From a checkpoint of a small mixture-of-experts model trained on Wikipedia: 8 picks a token, a softmax router.
Below are experts of layer 3 (counted from 0) of a mixture-of-experts language model. Rows are named router (the router's row for the expert), gate (a neuron's input weights, with its number), up (a neuron's input weights, with its number) and show model dimensions 192-239. Each number is 200 + 40 x the weight over its row's rms, rounded and kept within 0 to 999.
Before each expert's rows: a language model's description of what the expert responds to. This comes from a sample of Wikipedia text that the model never trained on.

# expert 48
Institution and thing nouns. Common nouns for organizations, places or works right after the/his/a, such as school, church, band, company, firm, squadron.
router,211,174,234,221,246,259,146,172,212,141,237,145,235,175,207,179,151,231,224,205,201,176,249,197,226,256,184,138,168,238,206,195,229,187,174,172,244,273,156,211,202,129,214,203,219,196,255,248
gate0,206,247,134,181,190,182,153,256,185,174,102,193,143,80,161,249,212,256,213,205,260,205,204,164,260,147,257,211,196,170,221,175,239,140,259,187,174,147,175,198,172,223,136,205,234,154,210,181
up0,252,246,236,184,168,152,253,229,125,147,219,191,180,221,175,139,123,152,229,239,229,229,182,213,233,265,239,200,214,272,146,196,169,228,180,162,271,208,171,274,231,214,165,246,221,285,198,236
gate1,179,137,211,192,243,152,163,228,222,163,224,293,166,125,197,217,195,180,162,193,187,275,202,197,221,205,213,128,160,201,207,225,173,271,133,273,287,156,151,198,181,162,205,194,187,218,213,280
up1,209,247,162,247,159,258,160,113,253,304,162,201,191,229,264,156,220,185,240,198,134,186,156,181,216,142,146,181,230,185,157,240,212,190,255,182,128,191,180,151,211,202,181,200,246,152,186,227
gate2,253,171,150,229,247,226,207,175,202,244,244,190,186,144,138,272,189,183,170,210,105,148,240,173,245,173,175,261,218,201,213,145,193,217,182,222,174,232,228,217,212,175,165,195,151,172,152,191
up2,174,193,243,144,357,236,193,238,130,265,176,160,226,251,154,200,168,198,175,214,170,184,201,159,249,136,189,203,146,214,172,136,166,230,282,206,169,229,220,219,252,92,167,192,221,199,238,180
gate3,231,208,203,132,219,123,190,229,205,253,197,265,229,193,128,180,230,202,256,209,166,174,283,202,204,204,205,141,255,208,228,213,304,219,131,141,253,176,184,208,141,164,235,231,192,226,205,228
up3,261,195,210,204,243,285,240,264,190,187,127,160,150,201,208,189,154,136,131,200,279,222,209,133,172,191,192,325,195,201,126,170,197,176,199,215,217,209,255,208,235,191,150,254,183,209,190,116
gate4,162,226,215,158,230,197,160,186,262,229,207,166,236,109,72,224,277,237,137,211,246,180,202,218,220,259,201,232,233,206,178,256,259,194,208,182,183,207,144,153,117,211,234,191,194,208,217,203
up4,184,152,260,162,184,186,213,203,174,226,230,253,258,267,275,185,177,165,220,247,184,189,188,156,213,213,191,162,156,196,189,188,130,156,184,252,245,197,169,248,286,190,218,119,276,176,161,141
gate5,155,204,277,231,209,213,263,209,178,186,221,194,130,175,253,185,107,155,281,173,230,216,215,111,178,191,220,182,210,185,193,196,218,173,178,226,220,183,226,229,229,165,192,200,255,173,185,252
up5,188,169,254,220,256,204,206,201,157,176,134,269,194,198,157,138,239,133,213,251,209,174,214,229,277,165,207,202,142,129,184,167,215,196,163,152,193,204,215,208,186,230,208,118,268,192,215,164
gate6,205,169,185,183,270,209,202,251,270,245,224,144,276,164,206,202,285,146,176,231,231,227,231,235,231,206,188,204,183,210,194,158,158,174,174,222,196,197,228,147,206,163,216,208,178,212,150,250
up6,229,198,179,197,168,203,217,141,250,229,210,143,247,234,208,181,219,178,222,276,214,208,201,136,246,174,226,136,216,181,162,198,181,172,216,207,203,241,191,119,158,213,264,205,192,202,260,209
gate7,220,218,186,179,220,231,129,355,190,244,182,167,182,224,210,203,225,220,191,250,157,108,160,227,272,210,201,211,252,217,205,207,208,234,204,195,249,182,194,211,221,229,254,178,159,244,240,236
up7,222,241,223,115,210,197,122,244,166,235,215,194,155,158,251,225,186,153,251,281,197,213,201,232,191,191,250,202,210,201,187,189,233,224,236,63,189,161,171,199,161,215,266,207,190,239,207,158
gate8,225,257,257,267,266,257,205,197,189,203,208,142,262,270,171,186,156,182,174,290,211,239,231,163,225,160,231,166,248,215,203,183,202,180,161,202,192,261,144,235,250,142,233,148,248,153,255,145
up8,312,236,216,150,220,226,272,273,140,208,178,194,194,177,179,174,162,236,212,219,236,179,246,243,205,176,208,198,169,191,190,105,204,238,208,207,252,169,270,181,163,237,158,240,244,210,262,217
gate9,192,230,199,190,157,266,169,235,255,210,169,238,237,179,155,249,149,234,204,279,250,228,127,119,224,223,153,173,176,186,150,196,151,188,189,186,248,221,143,201,225,150,216,180,226,238,176,224
up9,248,215,184,164,215,263,181,191,136,219,251,256,182,293,267,236,212,235,253,276,200,178,130,217,201,230,237,163,216,163,205,201,195,155,141,236,213,170,227,137,173,187,228,167,219,183,182,164
gate10,302,279,220,206,203,157,167,209,178,261,236,163,227,106,230,194,97,243,201,185,169,263,187,224,158,276,224,169,171,147,248,182,241,199,192,150,181,172,156,221,239,254,245,205,147,174,177,183
up10,188,237,225,221,277,165,161,218,212,159,181,181,110,279,142,166,190,199,207,247,253,276,172,240,259,187,261,242,124,207,230,265,244,232,155,182,266,196,257,277,192,114,236,200,180,205,252,198
gate11,189,151,153,206,216,222,199,151,157,175,218,254,204,190,214,215,210,189,258,211,265,163,177,151,192,258,314,198,180,187,138,247,221,154,180,204,246,166,186,233,242,201,231,196,214,155,154,196
up11,163,248,127,155,168,174,150,268,240,200,200,234,179,200,212,253,193,274,150,186,126,220,225,272,181,100,174,147,304,198,178,235,230,186,203,152,223,228,180,176,184,234,210,216,237,239,174,206
gate12,179,283,215,169,210,185,208,158,197,188,152,174,180,210,222,165,95,190,197,217,174,146,213,139,234,229,248,198,165,275,230,206,165,208,144,205,223,200,196,133,242,158,218,250,212,120,263,189
up12,145,247,248,191,179,180,246,199,200,184,150,209,228,205,175,135,171,201,121,229,155,204,236,120,208,193,228,199,215,182,219,226,176,177,219,181,150,206,177,209,226,201,215,213,125,142,181,198
gate13,257,201,186,155,204,262,184,245,280,184,165,277,189,240,244,184,194,261,225,214,181,259,177,232,155,142,252,215,241,192,221,222,190,162,201,159,184,204,117,214,213,232,188,253,233,253,171,138
up13,215,286,219,152,205,184,233,211,212,207,247,188,189,195,229,126,224,216,184,85,271,109,255,197,137,185,238,210,187,170,142,264,218,200,173,196,184,156,177,225,257,106,189,187,201,192,224,209
gate14,231,213,211,185,230,199,207,195,242,189,184,230,176,198,173,240,144,266,220,206,212,239,238,211,172,180,194,189,163,137,141,271,214,223,117,230,238,166,163,185,231,171,234,184,216,159,270,180
up14,147,138,194,164,171,265,266,250,251,240,151,209,257,260,149,247,217,221,261,190,184,139,197,156,143,241,244,182,168,182,187,278,245,180,154,255,257,174,209,221,121,193,233,170,249,257,211,208
gate15,165,196,210,199,221,280,157,142,238,259,232,163,214,182,154,259,146,151,151,190,162,182,266,187,215,207,268,145,193,211,187,241,158,236,280,164,198,256,201,232,193,163,176,228,200,169,200,225
up15,256,171,209,213,127,231,164,120,279,210,219,229,211,217,224,248,156,206,191,223,244,242,222,165,140,181,243,148,191,282,203,191,243,167,235,202,161,206,184,228,227,217,218,199,162,177,148,183
gate16,227,150,233,197,237,208,265,233,142,191,256,146,220,195,131,199,182,194,220,180,168,210,193,222,160,121,181,155,198,256,191,173,192,244,190,176,177,211,243,214,258,168,211,191,232,194,235,261
up16,170,150,271,145,278,287,194,198,268,162,194,132,217,96,152,158,161,221,204,231,258,211,210,259,189,177,235,130,240,208,180,212,177,172,207,169,175,191,159,232,220,264,148,244,239,202,185,160
gate17,135,225,174,214,206,145,185,214,175,230,144,252,192,198,170,213,188,229,235,242,258,238,266,214,227,148,244,157,190,175,160,160,193,186,243,246,154,192,157,226,216,167,227,165,221,274,218,153
up17,248,176,169,226,264,222,116,146,205,213,253,156,172,169,170,279,223,155,209,215,194,206,235,174,207,219,170,228,201,245,214,142,120,168,146,238,192,246,190,163,158,122,171,196,208,179,224,229
gate18,232,225,260,164,226,167,238,191,187,209,178,163,154,189,238,182,183,196,225,285,251,208,195,155,192,174,224,188,194,182,213,166,204,187,207,160,222,181,119,172,250,252,219,216,173,183,147,229
up18,211,154,215,210,195,201,182,160,143,185,210,232,267,229,179,183,123,128,194,204,154,186,166,154,184,208,226,236,202,98,212,169,173,208,163,228,194,213,211,239,143,279,202,217,192,230,264,204
gate19,251,313,274,197,129,198,215,237,249,151,202,254,244,123,159,190,278,192,135,176,229,142,194,220,202,204,165,203,226,241,197,226,187,187,205,211,214,215,183,170,152,204,173,223,160,207,142,165
up19,240,273,216,252,151,178,244,216,226,163,209,201,199,190,203,181,232,231,115,168,172,206,186,258,189,217,149,186,191,244,157,165,227,140,223,187,224,242,129,198,138,184,171,219,162,156,181,153
gate20,195,250,218,287,219,172,212,219,210,146,162,178,132,221,253,180,154,218,265,151,205,148,194,181,141,229,276,163,237,218,235,204,269,240,104,246,180,200,217,179,170,174,207,211,255,203,206,194
up20,220,198,261,216,206,222,202,105,200,152,137,236,153,209,221,227,183,248,167,214,177,215,139,172,291,227,176,179,151,163,268,216,228,196,164,245,151,191,204,239,183,98,142,218,164,236,214,148
gate21,221,120,231,157,202,183,181,159,165,174,248,128,196,196,229,141,127,185,225,190,145,204,184,169,252,186,140,306,185,213,200,196,200,187,131,144,219,205,245,240,222,146,174,169,190,187,138,236
up21,199,234,155,265,153,250,234,176,157,201,201,248,233,230,203,248,251,152,233,177,174,212,175,188,170,239,252,153,186,202,213,170,188,180,319,245,210,178,208,187,185,194,239,172,197,234,249,252
gate22,184,152,198,222,192,207,147,194,258,193,250,205,216,278,270,242,186,202,146,166,189,250,199,146,211,225,237,247,225,196,209,279,251,257,229,316,185,154,212,275,237,201,202,244,210,206,222,181
up22,151,110,224,159,160,239,155,235,226,205,289,133,225,226,156,152,159,171,123,196,198,203,216,220,180,155,183,246,217,153,199,207,180,245,185,271,229,160,133,280,310,204,215,201,250,224,211,268

# expert 41
Section heading words. Wiki heading markup and topical words inside headings or infoboxes, as in == Administrative divisions ==, ==See also==, Population, cultural, Owner:.
router,174,271,277,246,251,197,245,152,202,265,225,247,237,244,205,152,235,193,152,179,182,137,247,184,165,193,196,198,235,187,141,221,222,173,233,121,194,185,124,213,186,218,216,213,154,200,191,140
gate0,219,139,239,221,188,166,161,78,269,246,126,278,247,220,195,258,179,229,191,180,198,208,192,230,170,247,218,169,189,103,170,188,186,182,176,237,226,216,187,304,175,235,228,235,264,237,260,218
up0,136,204,249,214,274,186,169,189,139,242,225,172,179,218,203,197,176,259,155,254,250,244,140,190,219,182,144,232,180,229,207,230,224,266,285,174,218,158,142,269,157,208,230,153,190,138,180,204
gate1,244,176,239,190,211,125,262,209,256,219,214,173,219,167,280,197,291,168,182,219,202,139,223,269,116,218,193,226,180,167,180,265,212,213,204,226,162,166,234,171,199,206,142,196,121,246,130,293
up1,186,208,176,215,143,207,168,197,171,191,203,235,186,218,97,183,241,151,174,219,169,209,179,128,265,199,161,187,174,184,187,162,178,239,187,220,152,152,142,186,260,226,225,198,184,250,144,134
gate2,224,164,222,219,166,115,138,181,124,161,230,112,193,192,195,187,232,236,149,196,163,178,201,197,185,202,187,195,158,170,224,180,201,198,138,215,227,235,192,162,156,129,207,154,206,137,186,178
up2,181,161,234,245,178,192,228,189,188,228,192,235,246,177,148,240,131,214,202,272,138,130,263,180,239,254,149,183,151,225,197,197,188,209,146,297,141,209,246,134,163,160,195,224,215,233,239,206
gate3,204,219,193,213,181,166,196,151,221,219,196,223,209,163,152,174,209,192,239,120,131,202,144,191,220,177,264,248,187,270,252,245,248,199,165,172,180,209,123,212,136,226,187,217,244,239,175,174
up3,185,239,183,177,213,243,213,214,230,204,274,156,247,216,184,188,210,226,199,301,257,152,310,257,185,274,164,190,243,228,162,146,151,166,167,190,264,168,209,174,216,148,201,213,176,184,240,296
gate4,188,153,218,267,226,192,201,128,142,196,217,231,220,162,202,213,195,202,201,236,203,170,168,191,219,166,221,182,150,216,134,146,192,226,282,201,192,241,230,203,232,264,200,147,248,118,177,194
up4,162,180,227,188,232,186,224,191,139,252,242,166,255,255,168,141,207,187,275,187,232,128,262,128,173,234,184,271,137,173,221,236,142,125,141,177,270,297,178,190,234,209,236,195,151,208,197,220
gate5,230,271,186,205,290,212,211,152,189,162,207,213,214,163,207,255,241,238,206,169,177,234,202,203,180,251,247,194,187,221,196,151,236,214,160,190,135,165,184,195,149,199,155,199,286,160,165,182
up5,205,172,257,211,184,160,219,223,168,146,178,252,124,154,239,110,254,192,267,222,197,215,212,172,225,272,179,216,190,209,213,265,192,238,166,264,215,250,225,211,222,135,255,209,234,173,180,269
gate6,201,263,195,202,244,187,217,157,195,203,223,282,265,265,157,199,181,159,213,184,197,163,266,268,181,175,206,157,179,185,202,246,204,206,141,196,216,180,222,233,253,166,268,190,225,141,229,153
up6,254,162,172,205,191,177,212,148,176,253,234,220,234,126,134,180,184,240,211,278,264,184,151,113,173,170,192,167,219,185,202,250,154,236,272,172,245,198,200,208,211,176,222,230,199,243,187,201
gate7,71,197,160,191,201,192,151,142,276,157,240,207,218,103,231,256,199,252,207,226,189,198,180,242,251,197,241,231,224,235,255,154,154,153,202,229,186,162,206,188,211,169,219,197,208,245,175,180
up7,164,211,179,173,171,226,283,190,242,173,177,204,189,180,163,220,185,225,215,220,134,257,227,191,190,169,153,238,155,234,269,169,132,214,233,154,167,206,156,247,252,165,309,220,223,295,203,123
gate8,234,142,157,226,255,211,303,236,123,117,179,220,164,119,131,161,172,192,169,232,207,187,229,199,162,251,145,252,244,223,164,146,247,172,194,207,184,166,199,183,220,160,214,142,189,204,194,221
up8,231,204,171,267,182,162,163,176,134,125,210,173,203,140,202,178,156,196,189,168,261,171,170,263,111,288,150,162,158,181,217,203,206,142,218,236,187,206,234,243,56,161,208,257,218,168,169,131
gate9,205,188,227,165,239,159,155,265,268,208,198,165,249,177,235,211,215,151,230,208,236,240,209,214,206,151,240,177,152,176,105,201,122,191,240,238,225,214,205,201,156,224,277,117,278,184,149,233
up9,232,150,145,174,216,151,269,178,177,162,182,123,268,223,177,142,185,187,258,222,174,186,177,192,141,251,217,170,264,206,128,243,205,222,159,157,216,203,207,204,207,192,203,170,219,196,206,268
gate10,163,228,208,163,197,251,244,257,220,207,257,266,185,276,201,256,209,198,163,185,155,222,181,185,234,218,162,226,165,229,205,191,198,190,324,211,101,180,231,134,212,258,198,239,207,185,261,226
up10,236,264,211,105,230,182,271,166,212,127,215,273,192,188,213,244,254,235,157,236,175,187,206,206,247,177,216,177,158,227,216,218,165,221,220,185,181,206,187,102,202,239,225,178,198,140,219,149
gate11,121,193,147,251,185,125,206,198,223,213,208,214,126,233,231,168,176,173,226,178,93,136,193,213,234,206,144,263,138,183,224,229,221,244,180,260,200,176,190,200,193,248,204,172,127,183,154,229
up11,233,252,179,181,141,165,237,229,163,188,260,200,232,208,189,303,268,297,196,229,235,202,241,191,200,200,234,185,202,261,118,114,245,229,259,216,189,180,176,169,170,192,253,199,184,247,218,268
gate12,192,106,172,169,210,224,146,155,214,181,249,119,166,241,215,125,196,212,223,270,159,207,235,262,157,231,224,175,268,180,215,222,210,184,155,286,199,167,187,163,151,189,262,170,151,222,213,228
up12,226,135,122,196,196,219,179,202,286,244,215,195,209,233,236,199,196,146,196,135,138,165,260,191,165,242,154,236,229,202,146,150,151,192,185,231,196,187,214,198,193,189,172,237,262,142,179,247
gate13,230,228,183,188,175,177,244,178,151,223,150,214,261,231,214,259,259,226,165,278,128,183,231,176,229,155,236,218,253,232,206,202,169,227,259,209,205,136,274,179,181,219,249,224,183,230,154,271
up13,202,154,204,139,237,221,171,135,156,169,220,171,228,189,198,214,192,152,268,156,120,227,178,197,168,152,169,161,212,216,231,259,231,157,224,275,192,213,258,165,180,235,234,230,206,236,143,228
gate14,187,255,202,249,239,215,197,157,147,140,252,166,199,89,270,177,94,266,206,165,187,155,238,178,234,232,269,264,139,257,274,123,217,248,170,179,166,167,189,237,188,182,210,214,182,251,209,120
up14,155,248,156,236,273,165,267,249,224,137,224,226,199,223,148,275,178,191,233,187,217,154,162,202,146,196,136,158,183,229,160,198,201,263,171,306,197,244,141,224,152,166,195,225,155,173,201,133
gate15,229,257,202,140,156,204,156,241,192,177,245,270,231,199,189,206,204,198,140,246,159,229,260,222,193,210,220,82,260,280,206,217,157,172,255,185,230,172,120,251,212,241,171,225,221,218,258,176
up15,183,216,216,228,160,180,200,194,274,191,172,222,268,193,201,269,224,178,137,199,167,179,211,237,217,212,217,141,203,231,212,157,254,166,214,165,236,159,204,192,197,184,149,145,118,233,205,239
gate16,236,224,291,229,127,210,256,221,252,200,183,259,194,188,254,81,177,163,230,261,197,213,161,227,165,236,195,221,178,145,271,201,195,268,125,156,182,216,204,217,135,234,174,217,206,181,259,239
up16,118,171,182,141,223,241,174,171,279,215,202,238,236,253,235,274,122,266,225,159,144,201,264,229,184,126,238,133,258,255,183,181,213,259,250,225,242,118,160,199,204,141,170,190,247,205,147,175
gate17,224,215,196,127,177,168,203,172,201,176,191,197,219,186,137,127,291,163,158,254,228,198,244,210,186,237,261,210,207,161,99,238,174,242,183,160,241,187,154,208,224,227,154,235,161,200,97,204
up17,178,157,206,240,166,169,156,206,210,221,211,176,230,157,175,134,282,160,219,247,174,263,243,177,231,166,206,231,131,230,221,216,177,138,168,163,164,257,251,224,185,247,190,210,300,145,124,198
gate18,211,178,173,133,198,161,122,159,188,161,245,241,161,157,185,219,237,240,225,157,187,184,192,253,191,149,186,181,199,171,156,168,212,161,218,155,184,217,144,218,209,226,265,135,217,184,241,179
up18,164,189,158,219,247,222,249,133,144,241,160,178,143,232,209,194,231,223,164,141,159,256,179,293,218,188,254,160,249,198,203,162,232,173,234,200,119,217,198,150,260,206,236,183,198,226,236,175
gate19,246,239,209,220,181,212,277,200,183,149,205,115,188,270,156,169,189,169,178,235,211,171,203,150,152,197,260,190,192,195,189,224,217,162,207,150,265,149,212,206,266,226,140,167,169,230,210,261
up19,219,168,243,176,187,124,157,285,182,209,248,199,179,202,220,230,174,238,193,174,205,204,151,206,252,176,194,171,221,238,206,135,163,224,202,222,139,241,239,169,145,161,203,196,147,157,201,124
gate20,241,240,258,154,217,173,204,200,162,164,250,208,220,204,200,121,161,222,235,168,213,252,142,121,226,263,158,172,261,225,236,164,258,225,145,216,196,236,207,166,216,196,149,174,148,164,175,278
up20,195,219,193,193,137,161,201,219,193,215,302,211,171,204,173,225,197,195,239,261,195,194,140,353,230,137,252,221,155,148,178,199,154,208,194,229,188,189,177,172,165,126,185,243,225,178,180,192
gate21,192,256,198,193,235,214,261,204,248,170,185,229,247,226,226,248,195,197,248,204,164,222,130,176,157,183,233,286,225,154,160,214,269,192,253,222,105,267,208,232,177,168,250,162,171,303,176,217
up21,179,228,199,221,246,200,230,203,249,208,186,162,208,281,170,229,185,259,175,162,215,95,201,181,207,127,202,254,155,175,156,235,270,185,219,177,235,280,195,186,178,159,178,189,189,261,234,151
gate22,182,161,148,259,94,129,200,159,166,186,247,225,126,209,169,197,153,235,186,115,179,186,122,253,256,114,172,253,188,224,147,156,167,222,173,177,200,166,204,190,189,199,172,165,163,201,176,211
up22,217,203,213,234,194,255,207,231,209,205,166,178,222,229,215,197,267,192,261,248,171,247,234,206,171,269,228,226,203,193,272,153,150,179,167,194,282,237,244,179,175,164,221,192,227,250,198,178

# expert 27
Government and public adjectives. Civic and governmental words like public, government, state, municipal, military, local, city, often after "the" or "of" in political contexts.
router,181,92,197,215,250,236,201,151,243,129,158,216,229,228,250,212,231,175,165,159,186,227,178,229,203,184,252,164,206,180,172,209,219,191,162,185,181,232,187,173,258,193,216,208,225,214,125,232
gate0,229,238,210,227,236,243,176,161,286,160,175,236,137,235,164,203,158,234,234,194,205,249,154,158,190,212,192,184,219,161,162,185,193,200,217,198,147,208,244,217,265,237,229,207,215,169,172,136
up0,195,214,145,261,191,247,157,172,166,196,194,226,222,296,237,224,215,197,233,282,234,169,174,139,198,197,188,216,232,177,167,176,175,210,196,213,186,249,151,158,264,167,320,166,244,171,195,172
gate1,150,163,167,161,114,179,186,179,221,133,208,177,238,302,199,178,126,217,260,254,183,243,260,257,272,137,191,212,249,183,100,234,144,202,240,261,135,209,212,157,154,220,286,214,300,202,152,246
up1,212,179,124,230,242,177,209,134,165,204,147,184,164,196,193,242,262,137,168,134,168,180,142,216,187,245,182,265,246,180,261,225,220,241,205,228,183,207,225,191,191,205,295,182,133,222,147,234
gate2,219,200,230,203,247,217,241,147,188,148,152,264,250,170,168,211,283,206,174,94,184,197,207,269,216,152,193,251,201,192,211,188,170,253,146,268,220,147,237,239,232,236,200,207,200,176,198,177
up2,179,304,223,154,165,220,131,227,223,254,209,209,206,207,235,236,209,206,154,201,214,208,164,205,215,166,183,232,192,194,152,212,208,164,241,198,234,221,214,241,190,208,162,194,137,239,244,226
gate3,206,161,191,191,214,184,168,155,216,137,187,209,202,109,229,120,183,234,163,173,198,187,254,254,209,196,175,202,164,224,273,205,186,114,178,180,133,160,166,181,217,114,251,196,164,267,253,159
up3,149,199,233,216,197,175,250,143,199,309,248,139,151,191,209,118,239,193,253,212,240,219,226,152,260,176,193,172,174,199,140,225,118,238,233,177,215,291,163,192,195,214,101,178,210,194,167,229
gate4,174,200,91,188,195,169,216,197,130,193,138,310,177,238,204,238,163,162,226,175,160,138,228,234,206,175,187,154,205,224,213,124,183,286,188,174,255,212,199,155,256,202,222,176,180,207,135,185
up4,277,229,193,197,195,189,141,234,150,215,160,214,227,182,168,194,229,173,156,185,174,205,187,204,261,225,208,234,217,181,229,184,163,307,251,169,185,152,269,142,150,237,244,185,213,197,133,194
gate5,191,150,162,222,207,264,227,234,173,205,121,238,117,190,219,194,163,157,220,188,156,266,179,207,157,83,196,141,260,202,235,269,225,241,236,261,203,201,220,232,207,205,133,194,183,188,202,141
up5,256,272,166,154,168,143,235,194,226,258,257,160,198,271,205,154,252,231,197,195,191,198,211,173,219,288,162,245,157,205,161,222,191,154,178,159,135,172,184,186,186,198,225,212,243,221,160,168
gate6,177,178,150,220,230,206,140,232,243,206,110,192,133,94,233,228,286,159,196,205,216,193,227,200,255,204,234,163,215,236,203,205,213,178,206,198,244,242,173,215,311,192,190,222,169,201,160,179
up6,165,235,176,171,239,190,152,164,208,294,158,228,195,198,209,189,213,217,213,261,169,211,202,207,165,187,196,110,284,204,121,171,150,165,260,250,245,235,145,178,279,220,160,246,239,222,175,220
gate7,233,240,159,216,188,260,194,187,173,164,159,256,240,228,185,220,163,178,116,238,183,231,110,201,247,213,234,173,220,228,178,276,174,268,252,228,180,208,155,218,166,204,212,139,213,221,182,279
up7,147,220,177,197,243,231,247,160,105,156,170,246,233,140,169,230,181,192,161,144,173,174,150,213,168,235,158,161,218,188,145,234,245,233,202,210,214,186,153,140,144,242,213,154,251,234,148,158
gate8,218,135,211,186,273,165,180,194,161,221,265,247,298,168,159,164,179,201,207,329,174,252,210,172,261,131,172,139,155,230,237,179,205,156,178,161,241,274,175,88,144,192,223,259,224,192,229,159
up8,148,251,219,190,192,254,209,208,256,190,151,171,209,268,236,187,197,161,186,186,176,183,169,185,143,220,253,210,220,217,195,146,132,184,229,193,159,148,264,189,222,228,194,123,250,187,201,227
gate9,226,194,282,291,217,204,222,136,240,185,214,245,197,234,278,185,208,190,202,150,284,272,214,230,166,288,205,191,195,184,160,215,225,159,209,154,221,177,228,259,236,185,182,204,183,171,208,309
up9,238,215,197,174,204,236,238,202,144,216,149,242,267,233,163,153,134,171,211,256,182,212,195,169,169,164,144,194,271,187,189,223,176,238,244,221,246,179,205,241,223,233,186,216,233,242,209,216
gate10,215,164,148,255,158,253,243,213,217,157,231,237,207,181,210,178,223,225,193,186,173,165,195,242,153,135,253,228,258,153,176,230,253,195,138,208,162,213,212,210,218,132,257,251,192,179,187,254
up10,255,157,208,126,243,69,137,174,197,246,183,154,208,242,187,202,141,131,183,197,272,184,294,204,281,178,215,187,193,192,197,195,241,204,238,185,170,160,194,208,235,254,188,201,231,182,226,165
gate11,179,140,161,135,195,200,184,195,222,195,211,238,168,193,228,211,197,267,222,185,187,179,232,201,237,209,219,189,154,300,214,172,143,105,173,165,180,117,201,233,233,151,198,210,314,185,141,146
up11,286,176,121,165,166,157,271,131,182,195,202,209,112,208,256,203,253,233,158,269,212,220,195,241,186,186,280,224,251,160,175,244,203,156,207,223,269,148,220,228,224,152,129,190,204,223,146,226
gate12,220,170,182,112,218,174,192,177,199,196,163,184,179,218,222,209,225,261,233,233,250,203,262,203,154,235,243,202,217,168,271,191,200,203,217,156,181,193,194,112,125,205,166,191,196,113,246,194
up12,129,175,248,152,250,185,143,184,204,190,207,133,217,166,204,154,207,246,109,192,195,273,237,189,201,208,173,182,173,129,213,122,213,161,195,160,140,148,156,186,186,229,205,216,194,180,186,213
gate13,245,254,197,167,210,228,214,228,202,202,181,190,168,149,187,201,268,257,157,261,234,157,153,247,226,193,251,134,211,223,247,116,210,202,167,211,213,212,161,304,280,201,228,187,163,226,219,239
up13,258,185,186,194,198,272,177,225,218,154,252,208,193,167,212,177,180,187,131,192,223,113,241,200,178,183,130,251,323,174,220,217,222,204,261,200,251,189,221,177,196,225,242,241,174,280,275,208
gate14,119,178,190,244,148,181,218,244,328,211,228,198,145,276,222,203,181,161,180,178,257,182,179,166,167,260,182,185,251,228,190,238,124,216,221,198,144,166,171,246,294,245,188,197,215,143,253,173
up14,219,171,239,199,218,165,217,231,262,185,99,229,169,195,191,201,54,168,189,148,217,139,157,193,307,193,182,160,201,175,254,337,197,204,172,147,183,151,207,226,190,171,205,280,144,182,106,158
gate15,198,240,141,246,166,205,180,196,274,242,229,201,188,174,276,179,209,188,257,189,141,184,224,196,176,245,213,232,166,197,252,227,168,197,228,117,228,153,221,209,242,194,303,183,270,205,171,208
up15,139,185,260,167,178,169,296,213,143,224,149,227,221,174,159,200,276,246,262,168,185,208,223,172,181,158,192,204,217,156,176,173,286,226,153,182,231,220,188,233,158,197,122,233,159,172,208,177
gate16,216,189,207,221,228,236,185,169,284,183,192,190,224,170,194,219,176,139,163,160,183,214,172,247,160,206,217,229,105,219,190,219,231,173,205,178,185,171,112,223,157,202,182,243,208,204,247,243
up16,222,178,189,168,171,175,194,262,198,195,154,218,116,255,174,222,218,257,232,204,190,150,242,208,196,224,274,201,239,170,144,193,183,257,225,198,226,160,175,188,251,246,177,193,224,216,221,194
gate17,119,118,214,165,192,201,238,198,247,154,187,160,180,236,214,262,208,178,215,181,210,177,194,218,177,235,138,174,177,208,159,133,173,248,174,205,194,192,185,258,161,176,250,148,220,180,191,190
up17,152,299,225,210,171,204,149,238,193,230,194,267,168,171,206,110,168,215,123,270,171,207,213,160,152,215,217,196,297,213,205,249,145,146,196,194,167,204,245,185,161,233,208,266,200,247,250,182
gate18,282,268,90,165,263,266,195,178,235,175,177,228,161,162,167,170,187,199,173,225,216,159,248,176,172,203,277,223,193,232,149,205,191,215,257,185,175,244,172,68,195,202,147,160,172,202,182,176
up18,164,244,201,264,135,140,248,179,186,233,263,233,188,248,172,151,229,247,214,201,213,268,150,146,197,257,233,227,167,246,263,95,228,232,213,134,175,122,182,262,265,133,209,250,198,182,251,236
gate19,196,255,241,194,228,188,221,203,302,109,198,239,207,189,260,192,230,170,205,158,242,222,175,194,192,194,126,208,192,171,188,187,235,263,194,258,207,160,142,158,211,244,175,194,202,207,154,184
up19,240,213,230,166,169,126,196,214,221,174,245,194,224,262,204,117,208,214,250,146,274,180,214,198,157,255,132,208,195,248,223,211,195,205,156,159,162,160,201,213,163,144,232,161,255,171,221,199
gate20,198,142,256,187,215,173,194,165,201,214,234,261,231,247,150,191,172,188,202,178,245,161,186,121,156,230,205,221,171,201,215,227,174,221,161,195,193,164,152,188,250,166,157,213,158,172,214,188
up20,163,181,245,218,170,152,152,168,229,197,282,213,189,306,258,97,181,183,161,200,235,201,215,151,155,266,188,171,166,148,261,190,210,138,196,249,154,207,108,236,146,191,189,242,177,170,240,186
gate21,226,217,221,202,198,215,225,260,139,190,209,180,212,190,215,176,246,210,153,174,186,248,210,199,205,159,214,225,181,185,177,210,251,211,202,212,273,185,295,184,205,231,220,207,164,189,170,218
up21,155,275,215,193,93,193,199,119,174,135,204,184,164,153,275,180,187,212,208,179,308,202,234,160,240,193,226,199,139,226,145,181,294,159,177,244,195,239,203,179,216,244,220,149,138,178,225,235
gate22,152,200,212,205,235,263,247,148,207,140,168,367,221,175,212,166,147,146,190,248,272,217,166,258,228,200,182,145,209,272,167,222,239,297,224,132,272,191,217,176,232,244,193,239,240,124,169,228
up22,278,263,245,186,153,157,147,213,224,178,114,113,223,168,243,200,208,195,203,127,181,216,256,164,228,173,186,215,150,152,192,118,157,191,225,161,196,214,185,191,89,174,243,262,197,236,225,181